config.yaml
n_layer: 9
d_model: 512
n_experts: 192
experts_per_token: 6
d_expert: 64
d_shared_expert: 128
activation: "squared_relu"
moe_layers: [0, 1, 2, 3, 4, 5, 6, 7, 8]
router_score: "sigmoid"
normalize_top_k: true
routed_scale: 2.5
balance_loss: 0.00286
balance_bias: false
init_std_router: 0.0339
lr_router: 0.00121
vocab_size: 14453
norm: "layernorm"
norm_eps: 1e-06
tie_embeddings: false
optimizer: "adamw"
lr: 0.000472
beta1: 0.95
beta2: 0.99
grad_clip: 2.0
batch_tokens: [65536, 131072, 196608]
seq_len: 1024
train_tokens: 1075000000
steps: 9200
dataset: "wikipedia_en"
Below are experts of layer 5 (counted from 0) of a mixture-of-experts language model. Rows are named router (the router's row for the expert), down (a neuron's output weights, with its number) and show model dimensions 192-255. Each number is 500 + 50 x the weight over its row's rms, rounded and kept within 0 to 999. Numbers have three digits each.
After each expert's rows: "comes before" lists some tokens at least twice as common just after its tokens as in all text. This comes from a sample of Wikipedia text that the model never trained on. Tokens count by the router's weight.

# expert 12
router:559490527515525493492510489522551453471479579567449472475423527560501540565429546443502571569397422503556535422521537449517427615556536474394600507530533519443390489503464516486450584531437536
down0:527503460525490512569557529487549487396522554556363519540505559575498490545594473547416509523535581511504468481459447489546488499475552517532395319401477564537535514383474381500509503544543438
down1:449417486546473506465482608494380579482442471575513574393426421434459473586489479536535467541517629491571487483469566495482539551510465537525509530534513390519520479464487521516483591567474584
down2:468412579575543554437448551482590525410397507527412468592556555479573530613518475482540513572484620470574524505499512516395507564566520558427565473589471429579492482452480525450487468493487597
down3:449380432539411499494500446524507517385510495502435538506572561394556512518481445492483526558445494461520435578556515500541545493472570548507531500516490518510497567461456428551535442513623507
down4:502513541452537478456483472480568515387487499589341543385481464407621441509469469518481497467504579524467413497528566527453513550516528503430431461537419519538492481398492508541548542499489454
down5:413485489433546561509497458461535507456577550502415448497468609484468435551487487502509548527541455509519459479494462492454542448425555596517519498477542433539448458576396426485481467521508567
comes before: "\n", "″", " \"", " War", "′", " States"

# expert 133
router:548438569454541473535502478499488398458508594548501485374455523528485491537456570464460518513336396465449477507489494403450489549574611501398503557500524516456459464544460490488459510517463592
down0:482547572549610497545462504525548428559518544518462507522472536549439455529524552505438549475413518515474473485462510511599543480481463426549487401599522477527473571470514505530489512549528575
down1:563461512534453483424466567540401621492422492514534572454468431466467494490539552525521499532502609448503434509507506539508456507434495533518553537519497399485560408500449523462533584538438594
down2:485521537586531521485462540497474576519527514513557438561425534374501558551474449400585484483568605570533598489363516503482576496514505481486483524572513516521553475393410545477522533424499502
down3:474471494546496391491530464501423439358506515498436439455651592488473494590420463438485508488452541477503441497610486480473535446495498537502503556494521518541520476482473441534498544491521435
down4:482597504408534516485584441465546554477497514562459639451533466527515403490410470600440574507525631480541519538557554528458510535515454534452406513493456466512511441442546534470408596517419527
down5:541450440439487494494501455422517511498579405411421574441465502501471523545502441444582547479584475489536467540514448522496453450458459586537502579465504480518569483533514525539491521473415553
comes before: " of", ":", " and", " in", "==", " for"

# expert 128
router:570454505472520469507513430547541518471492591566491462449407472576446481535489526391438532507408432534575465464474529439471418592542522471450534550485559581454442575524464521461481521559499551
down0:488520562532459423559512508510534479441454550524379561627446547534445502567453478508455462559466502531496507542475504483491499499476467452534476376460499547536452538488519462522521485485517533
down1:475454494485469548448426493565402532487489516482548610516421449480467528434494546520461552577408610484567458520491559478502465589522444486481551496413497418473542479524444553465458482519547574
down2:488543530500497602513464557500526580450482476516443478510554588436475547588500448468626500506512538527602537512468518503392529568512547470414467538503503489514481459462421536460527514582572467
down3:477456514540545514431506363540508451395550519451431512567564633534505516543526414488444468457485462431522473563546496469442534411484514573498533556411484556502494505604502402462559497519572419
down4:596467535473486533500543542473490460356464556555315567490494562524480465553412490524428549516472542537522541465508553503441509467572485461492438450482471560541534532410486471454483581483496519
down5:492445471445459501504495528459521546481543509458405496400526520497449456584460591387572558509512432474496530530484533549386454392492547584529455491468492435468556473597468488492453492578485607
comes before: " |", "–", "-", ";", "ed", "ick"

# expert 68
router:573463543471555436510519453525567469525510553578446465449466464554508503544475502402482511518356461504539519445501557394489382525508557441423557530521567547446403545524488520432527556541499534
down0:542479483617556507581485534463574497443514477515375537534448588543530476502533524544467490532513459467543508447490550457459473553455502495506399377473450440539552503430430518471510488441565528
down1:505554444551445502489491533517408464561495496583614574453415471453430486494532568609558524527553550512500495473574564536499456564469541456490496475520539478471517505505497524432463502535477552
down2:521494509549594451424488495522516533477422563531462524533556490524557528524538439459572576502478571570550493463521536449418551565550456491429470527603569461471465493508438600473448479550497417
down3:555457410520516510551570454538487466379477574475484451556584544502536513498442480516482504403516477500460473516539485458538524480461558482490564505552504542478437519533551443551435501497614526
down4:549526536432532530529633514392511475453408576610399555411406507475534453528444511568571522431497510545511483515491554498446493517565449470435511529502449566511468464523526518481541546550468456
down5:478517523421576535445485549389552511469530530423428494501523567513506521514509530484563562443481472432463491536492444499465428412435497536534465502429475531460440482623498417546351476533509613
comes before: "\n", " United", " York", " States", " South", " ="

# expert 190
router:603416533491568450453535475509521434521499567564483484429433481546484542506496534410447496558408441501518488453455503451482442553544575420424572504463489548481409541487467518434548566515450518
down0:479523479531507499526520645561540488406442503553417532588425549529554472568497591468556576514509466503501531514419547476463458527411528518533486412496484507581526571475439464532494518492436554
down1:499532556516438499415490483456360595482478511544532542503518436489458584499472610479535453538497506480526411428462517497445511503435517502467461552504448392488527503477463523445478556538460553
down2:516472519600538561468474443514497579529518560555513454591576562420520489603437489442565467426464474588570549550434493542556448556506512442497484486471485487529466492404363571527573507436512491
down3:426496508483511441513456396510485480402530464550435461485575529506472519412572520610516504505484518473509476456497373469451582481509469470444567593440495626508526583546528475642490475485562426
down4:508445482484539523515556518555538519348540565512326527417449478497509477531395526534439531466451583589580489528540499515486531430570477486397470514488411476513553516481408544449496510514471381
down5:457482497439574514541548474444564510492532478455429572523415525540543515493455596507578588489543479487559565491520473548426489461478467597465400506433517402501444436611437413507479484515473562
comes before: " |", " 0", " ", ";", "|", " 1"

# expert 9
router:590481559451512405446472447529557415475521602595505471447498503557483559496498534410429569493441455456492502429474602478471449566507498430401551606472563567501425508533445520461465484571469583
down0:524543490554477431518533492434475546434518542529408541553349510543477495589535575456479530544488519493510463507432517513499554528364520396589530473538486545488497500519479473494461464543555502
down1:424511526547443531452481522452385587554443531516578583507482469548478522542530629538571499514572573450503451538510512441495522526480473426470528489435423369468505485423473595483540582485519613
down2:534493507553496547498417549481493564482534530458498510517521583404545520592461430386585476502446518551543466558532577533491507526493427526445469508527487488594471500423434506566539509528520578
down3:283440655502442513512541425495422478409504489551475488486589507327574559510601473483526490433505476560499488487503441487548524539460492538459489502458543521492538469487536368475449437489565469
down4:451554599439557470504537548485547633384523502615339469406467568479555469565523490499507564497499505558455509504469547472532555547500465443456470476434460522549542492513424643472467527499435500
down5:469461506404561536415478452514570544403534517409389497478534600484521518545468512556622585441542484394589468539492472553492530415450493584521371490416527423505514441575542528509464491511494549
comes before: " the", " a", " his", " an", "′", " their"

# expert 86
router:559441578534544431472555457481523482505490569578489512421434529549480506505487505466449553542430440529538462454453563471511446597510508466404495569535514520457412565523443518495497520528466547
down0:509555512605541450504484540488521454393509483582363549577489551573425514535552530575470561572470494487523522537423491491481518495455482462574460383492478511505511477478471534470478510421506398
down1:436596515512483515465439559522414495523437487560536551496427436491511479545472611527504503535550544446472414497440575433446499561451442513561546523416511387471633477520519490515456595480550615
down2:541512592515584490401478523484496582494446545507509486617569538452600503581444409499571547590508622574649491464483454517502478516440516506497479552530453517489478441445433535513552498508531522
down3:458536572543484503433506424491481429401485475465446500488508517496522544519516360537472509485485495492603546464510532466518482518505513535532512543474528527464500501439499433576484459553645534
down4:496492555459543492541495558393552479383498463508361530462511502559555473424538565534471484408476514525506458491508486479414476552588471524479428511543505552539462493442444519442582509520499517
down5:512522583387512516490522486432614545487639524423481459422487506490541517497471536473601515523490470457535526455468436540524512502399515618476444396463535484487439378567543460453489436571531595
comes before: " |", " (", " –", "born", " 0", " Candidate"

# expert 162
router:574427530493561505500502461480540386530491567557440483413478461524475508524524498424493533521403424538536500463533504512461455551536545472459586543515552554431384559527456477447461563551505594
down0:470557496565519508516473445533533502462421508528405590599434512510429443554515510460489543503476478528529473550466550464500537518406470493611530402475480463523500487449570464435449472542475371
down1:516533455458536595503344482442422500548483529545554608565495491521440528436496535521520533525512550425533401481514514481443507529442447501437558549454473458517517477427485488392445556511560541
down2:483468497519593553457436484483507535438404498514463491579542548482531560531459436456546443509425541531611559515552530489433441540499491475496502508542513469498514478458436565456534552523531597
down3:462505498572569557433510442441429519355453566493461506491528477489490411548547368547492462521445485551473423505508444468495533449476476557468499516445442541482517534446511473483445554530554374
down4:502534531462564521479487487483512547400446548565361543465491505537615485480423475482501504514504537506478445532403570449414573463544437447458427436515444514536588466553430499553503557555423454
down5:497499436497561578516454497407586538508527570483468532436500511472516499551437566424541567503451483412531457492555464591461467559484593642500481449516501476499353449596449488522476510560543541
comes before: " |", "–", "°", "',", "th", " /"

# expert 18
router:545448531534529497494514446514555383477519599586455453428485460528411470518514530442483518560396453513553497399471544474483391567529565496448587595515511569493433521500514512433528563542490548
down0:465475563519542538572455477538565504354454485517371554567380585529529480570496545461437482566483484547460549483478517504497441543472588529504448425460477461487548493463475494455551526567524442
down1:492559574485518520507352506494365533531503505489582520478509487471477572479503511482493469462547596494532457425517509476428490481455470493522507483485482475456567454429442576475513516502541538
down2:520458570571517555513421516450485554457469477508450482613514498424539573622471434453596432482579582609605498536484588484503501593512519448486552498459477552560527462436407552538539438497466539
down3:445487465457446545500517407534471518411463510466456470507529517527442537494439435450435486481472437522507552497508517461517596530523517531509504535583463533459507495473553399532449507533592423
down4:523568601424547554551539448462558549405460401516407564411439530549602444508428436558440520593496573474485504545485497520450527504627549498475389500501440515518495438429463521492534503491494498
down5:581496499333516493567474447448559580444571562418368479437460608465507536589458519510576477511503475495513547451522518533474517418513534563513476478499494443481513458561382471493497466558532534
comes before: "\n", " The", " He", " In", " It", "18"

# expert 150
router:497467493473453425498493385562508500461554517584491483481531508562437528451447492486466477479388540567532536451544501488576443596563486439455539511571507587433357500473540481482531479557522504
down0:517551508596430447550523543558512472318466450566328556560462558517519497594479451512507536554460443524543432496563436470463542490485480472498443419492526526531544552481461519493462524489506412
down1:405578481546444521466425551514415575584488577514552544459442543499437521494485508528496549554491517500520497499544545434497518560449464525504510492450461373453470515485499561481519502550497593
down2:480491559512531541489459478586515511471464479467497496577521473510495609602462484485517534539545554590566518461461530519458467487497532474434519488473498503606532525435434596502527571588512557
down3:532513527540580446494511436451539527404476487459434502533523585506498573461510360463454536439541471496506452464492504554479494467476497506473491570492492599488551535477488459514566479494620477
down4:510501512468538464527558506465585508452400498522458590449506489502610386484450537448422553490433617504509469468516564461443488484568499422451412479493458440524499489494454522494507565512486488
down5:446528461344548554388515468414496571486518553435456564439417521531501527456485557440503517470537473480517472492537515542455490387482506509499464458396463484512428438595513524538503542571548581
comes before: "\n", " ", " The", " that", " 3", " 2"

# expert 147
router:542466533520497474478530455491558459496456602597453441456448498592472504497503531468430501543362440507527458450508520448444434516549563456448561525486560527516368556492521524467486539547463529
down0:509491582511524523513526572477503504427474496561400577534403619516508455506563531489447587475517577468521515491450481456473525531400481500516475408438441530516520505395454495493562542494544448
down1:477589523487430561497513528482424508543450597502583547484433560503512488504510583494490532566477554461498441411473536397482433522477488488475532463395498444500495482431392500472507535584538524
down2:521464583571569582460465503539511549436413527563453512555495560553542529639454452424465453531415546551541599521543497534514530576445489460455505554591483507510426455473378517491530497435588521
down3:496444532571527488484502464487537453518524536489570426539463444475476471497465434509415574597499451603484545580575483548483557466423503563541542584480559566505530481530574453484485468503461499
down4:609555588462544527431475513393487561359456544610363610459414587440596457517474521537501541463528579528477499575542519484509553466573569499435437497559434545526512418511442505494480480452421468
down5:485435447466521514456514479427530564431522557491386481416438541493507427539507559447542605537514535453546453527514462511422482428427582571467408509414501457551489469562547463540461466533463554
comes before: "\n", "The", "==", "===", " The", "S"

# expert 122
router:574473523483547483496504436509484406468447616567489464449437520521468522497465517456464513537395452504553488391450554418449387562520580459419561549487566508492398499512489521461511528534518511
down0:537490503557486502595540512531508490436465511526406541549491562567491533506543473496441515497505499616527471485475550497492489504511520486502426432446448531531517507383454478514540552516514491
down1:488454516535458587455472546526325604497424466460547621574498492475489559546511566549503552550520574449577421414473566465536431495544595581470566541469473437455574542483456595428498526577519524
down2:560543572551545546461490537549494535445419482429483476535539607441560552532525456449582448481560579525558580565433516473435524531510541528515495544471523482582470469403385505500564532507529540
down3:522445473411467509470492400435536443384440455464496547475596507524534600570539432470478474479515463448472477540567465469459408488494497597454470540409462523493513485483508383563546477502601507
down4:523553541433554558448491545454558527375445535538366588489405471491574393543528515541419574455516460514480552506479505445467512483585516572418445453506459497489524491437437551468505504490451479
down5:532515512401497480540472446411526589499537456485432548401442593441472563521544541480594581443545462508526564512545457548464483453457517555427504523428490509473515462575451518508515525507497599
comes before: ".", " in", " to", " and", " on", " with"